From a checkpoint of a small mixture-of-experts model trained on Wikipedia: a variant of Muon for the experts.
Below are experts of layer 7 (counted from 0) of a mixture-of-experts language model. Rows are named router (the router's row for the expert) and show model dimensions 0-127. Each number is 500 + 50 x the weight over its row's rms, rounded and kept within 0 to 999. Numbers have three digits each.
After each expert's rows: a language model's description of what the expert responds to. This comes from a sample of Wikipedia text that the model never trained on.

# expert 31
router:481374492481516522515486543415514471498486577506527580522467498498524498456476528553401600482608433498523478521492586469536439509545585494539467581471394505400450488482491408472576565364541438558492549505450558448593501549488433596486474525443462605574601549487472537550538466567496525496508568455544501478410570481475455444500567490512505484441411478481439450450436533545544499463482
It responds to: Word stems before suffixes

# expert 18
router:437450531561550542466515538418537449411444475418532548555535530488489579491572446524418444535504498425481572533466521518416409457486522532541515528531385519460504470453515483518585497390553516529554543511504436452486502446426589539378501519503441443586510506491556603522488530574539572446497566538485470470402552535495476472501536498550445527468478464532461519471409479491527486504510
It responds to: Table numbers and fillers

# expert 23
router:502510487497488552438522593428415509436524473540472554494468553515516502452555418487473461521538444437555550549359616495467424422563530522517521537403440510525493510542349530448536512572517536539431527557506497496540580514477507445505436533432477553552580465567547547537453577513465533532571497505517509419432503434512544501479504525507484471412501493504340457535479437519557504482541
It responds to: Brackets and math symbols

# expert 22
router:471508531570513611438527575452455420462469431482562557543485493540577517450538444504406460390479465425510536544406522447473428426427544519599502575459401514473489534504497500462560478497579571529513573547536461486484478467489612578490457574480487550549474506514524542552455496545530581450505502460551584396471502489554421424455514528551523417460585553443455503490444506480509450507424
It responds to: Name and team endings

# expert 10
router:468438547488457610432529495413455486452486439508622546506414536554606523453556504520390491400501526444568553598576534476523399495480554477568482494413461491506460467531378514491593458503541564518554473534494451452496442420502486567588514519420488516564474532496491543543440608500484635466535550476557479450477601501525434463470623568464475486471503510436462505471520456454576441438497
It responds to: Plural noun endings

# expert 8
router:537456463506489475536519492529539476448400493464505552525515517513581646436475471499387488456515483413558587531469550443409484500449536559555500516447509506460453518473508498509508423504552520603559484661554488498524548477488436590474478551477491497472575491570476485541512486519519547404584471526582584447384502372574522500509572484519508478468473545415478452483475488533511465529499
It responds to: Table numeric cells

# expert 21
router:506471572479561508442552552402499447496455570550517518506522543518539531424507479505506494467548452463468559520434547435503461435488505484537530523513489486406478560494450407472539486420532528537563537553489563435573536464481531516462511532444468578546468442545431439473441577527446661464527539553524524427518538491540412409404524536504468476490487452493453465482481429439531459405525
It responds to: Adjectives before nouns

# expert 13
router:512524501520578590473508542529465508513441520453545648505419469548502489465520507599448534436579502402536563497410558528514505483546539526590510597477482529465450476477499451458564579431531527595591543483446583482574501498416643590456426565485505511537576510514556607539449449599526541463509442461572533519435538449513465448506484546519528394445465506487454486433466481531525445483447
It responds to: Name-final pieces

# expert 28
router:487550540530545621453479512533499490449441513512511557513485505482577545384600528528430539456571492423580596508473581453481450477537544473544467519448471479456526498490492465501483487473541446541577488516433516469525471492493547511528490545461498633549541514503503544524466490513484515476519467547562537368371534470499424495474512560513488489492490494468500428507459373444586515489532
It responds to: Years and sentence ends

# expert 1
router:451522547515524524468530504515513509486420473453585518536411494513546555494496466524467500418471473446546580562485519514446376421510543516515506526443492503383463516532478522496512469529516530520544512594461473484516538443443562433463452541471445541563506520581502543580464502553418499463476482561487629452445568514543447545491562567622490481499450563446426440514507509444511567448501
It responds to: Locative prepositions

# expert 27
router:506478452520531513493575518464413471447511517572565506606435544540576503440582558510476527522526502470520489541516480421474488495502524474566515497522472463379493588472472508465453529442521586526517496543460492489485525462509525538476510468455401470469583418566484465478465547487494493411608443436543550480420529450553542503535486485612478420393407534458471426498447497544488545478405
It responds to: Sports-text word pieces

# expert 30
router:449464530538528536486486582429561487514576502523561572586430577533551466521475443553458584454559426457564560589446566511513429474509469496491484509497467554504442490495487457471491528497497467490533588506547534480600553434402459584435549502456555606472582494497548530523463432499500588470476480514517499466418561459587479507421513519558506486456552501449349424508552397486520559530428
It responds to: Latinate word stems

# expert 7
router:436470475545581538471567628514487398485507459474577577527489506485568574490544492523402521440506484448538500503394528434368489439411517540494527505530482504428505513467449507433518511483518593546553557561488555446524481501410590455422436458506492528524473466498504459498461564564488494455528493578597514493455572502536439423408535529524496436509556461467463467416506478414521429530511
It responds to: Proper-name heads

# expert 20
router:532535557567522513542417533536451505496433452479549524509407521515579548460495491511475558512539483476567574567414600555405466468451495493512492522472422486452437416535425471500571489487476554488504506551508470526528455451486522438511491462530500529552514513449447490463485443526444579447459539468535570428379578482529519520493519629507491375430567464402508388514507528503518475557488
It responds to: Dates in tables

# expert 2
router:421483478615553561403512600418502402501468485517527539525474540544531544480479521494540554497437480447542531508447544443414455497379525482492502481495520472442479509467435437425498458497569576499548539555439476514533530502389556417522474513465439573518507492551480470537446468636457501499515427426558517474419524475584500484439545657522435450460535442453482516522475426482519524541410
It responds to: Song and album titles

# expert 5
router:474535540482510461475538537507503413434499464516544549518425503498570519387498478501354496518556513477540541559470528417427401525499527475495573527439459466463421489448455406444504578492501533563509511545453497508521537455449457475443455529492520523552524496543536459584415543468484516481635531483520556439448532507523477445502546554530487506462535534532493478459475530475472490456526
It responds to: Measurements and quantities

# expert 16
router:474514542587579467431478540478475465388466578493485480546425575528514471416548432505456504402507466528599580548426442482469470417479495500604551566404530465511499594453468437376577534474539499509483518617456482469569428475476533558483476546526452488489512460567498552568417485526490523451558477526559527401485598414573485527537496568556486523495430472492496460484506456499560509443491
It responds to: Determiners and hyphens

# expert 3
router:472482515483572551473486547566515529495521514480515593491390548500552570546471530577535585487546543457535516548488589483484499400522579536582506429489496514504423502424527449422493462509586595587534466516377557517553560459475590483511559544468419510494521490527450537534467516544475514452539487471539507527530519496501498417493603614533428412467560522474500543430449451499524411463484
It responds to: Person first names

# expert 15
router:488519527540496583433536546427480441487429426480565602571441498500569521545558551535521520477455492472515556568522533531349487476551538545494517505485459496404491552440462500488492514490521482613484554525500518472567605465380555507479513566503474487554520488587508517526430475496475501458549504518502497452473516439498526446497550605479463439456542496462506466483491532493613475496454
It responds to: Table cell separators

# expert 12
router:532490476542551556523567576484472472434480448553511532516490450521527540469620468533479471504496563527629597555432528467444511396541535470608514546442468487437480544500483473465525477462516528514546566566444493437560506417501545459446562569418475554586536462566515520614439545481403544428474462506544470449463537424569472478470572511592431398441467430435510486453530460434487474472543
It responds to: Conjunctions and commas

# expert 9
router:439571585496481550454505520509527491462496559481542558523433558590485479426567512514478538411564479482510483531529565522497467468534556468545495543462456497439360471514437479491502494513585577581564451539485522489563472487447448586483515553460416605534585475546593574513420457487421601474526534515507550485407654434522521467533541535486460517464433523491408522469470495528504523417500
It responds to: Word endings before punctuation

# expert 24
router:466504522521526512481458528502462448502475444529528517485520556601547525423547431501401516426479534424657523557457517458437476417560546538565551534492471485466447557514429462494555474517494488568514552544458446438541598494509509534425466528471436552547492339503384529576438505542517596490505503523556556509471550447562468438485502569574428450441466519431468520455426521441574519465510
It responds to: Auxiliaries and following words

# expert 17
router:459482580518455519474486551564491522455498489489514545500457584535545560430607516571554475463549445532539548568513575488460462398500560473524568607441414442449420519464450502483560470480513580534522519603420544437577488550418518517389468571437399590558574516537423510554466473467502520423557526518547571434452580406503514555443546622470481540483516430464455517502449477546515468400520
It responds to: Sentence and section boundaries

# expert 26
router:447461483565541539485513539544409488497463526509543561537403493578546461441610549617495462422507515400513518513409540511478473437465480512589463518489482568383526490452445501486487546475519540503578539568516590453611551479411526507509501481496505577465556494525490565625434545551436472473602490583538498466482572446548449488497547482486418462448560426468472466513578377461520471467532
It responds to: Titles, churches, nobility

# expert 4
router:478440468546615502461529510462504462510462515433509579502522553614491459435512537555447564473569425486482456468471535472486460501475535516587492507540444512485444570471462523440530438376584558517465495555430513486552496457515558556482522507410502519547660422440522491461477476565473510397427482528459513479424474534517484417456603616506505422460463435497456462424522435471470483436507
It responds to: Scientific word pieces

# expert 14
router:540406444497568525407535508454523471404537548532575558588460587559498463457535502531464551513600443422512488563500586416493442446478584449631541530501512447507399573591494463484551520474543496581589571491470506534505552485475525466476489500530406531560540485470517563483422515491415604417533498585585489433388562470526541462428583494458514467490505411468494492531503479440546509485482
It responds to: Latinate word stems

# expert 6
router:453481525532552529408476558471482476392447467512595582564437552509508599447484489512428569468477457486518471552498492406425480450480501468520565516548414478567477484512468396482525505436560505546486502479568500440556479491451454421486484538491451504542558434522422499473493512489489597487522492522601523503462564435594498489418511494532395501389502496466501436536455517465494463481492
It responds to: Word-initial lowercase pieces

# expert 11
router:429508529540516547482524435551557482408485500447562573495541533578503457472435441506492607431559453404528511551431497428392467435566607528532471485459418506448432539379477480546531513541491551579572566535487505511559494445510579469500459550510505540458596467533381541529450509526518500456520510539506518457502469484556474549492569520558541496486457484478394565485421532530508557517441
It responds to: South Asian, Middle Eastern names

# expert 29
router:450370427582640575510559546480499457455424432529476509544443516626480543443484409501490463461491468386586483499512532528408524489521510474485449568518426497438396512474424462450490545456557527529540573559456455438508518439480552450468473606469531602477499454555420483542467463578474560449463575571586607449449503443526444459473608538484479500329557516510482464497434437531561449459482
It responds to: Table headers and separators

# expert 19
router:449536552521477588361524501517545467468463430516529542466472475487519599417499554518583590517512428466567564578472542459486480428446483490521515577428498429463470507536442482464577454417536538567609508564531490551545544475496511499497506557466409526505502491574559508534457484496460557467606520434563522505498497436556447480453521534540490489490472458502494520442449496443506477422506
It responds to: Verb-linked prepositions

# expert 25
router:454456459569583628444545538483516482505499578475469479544446482511519544493539469493403638463413415378499480515425600492496462423519565548577542592446424516413424479523468487441547555498540533542519499579496585512462563440470510512439450567437495529483570464503450600595470546476465544503509456423489574475450489549500375510455525533527562454518553485502475505480575458564475491517437
It responds to: Romance and Slavic names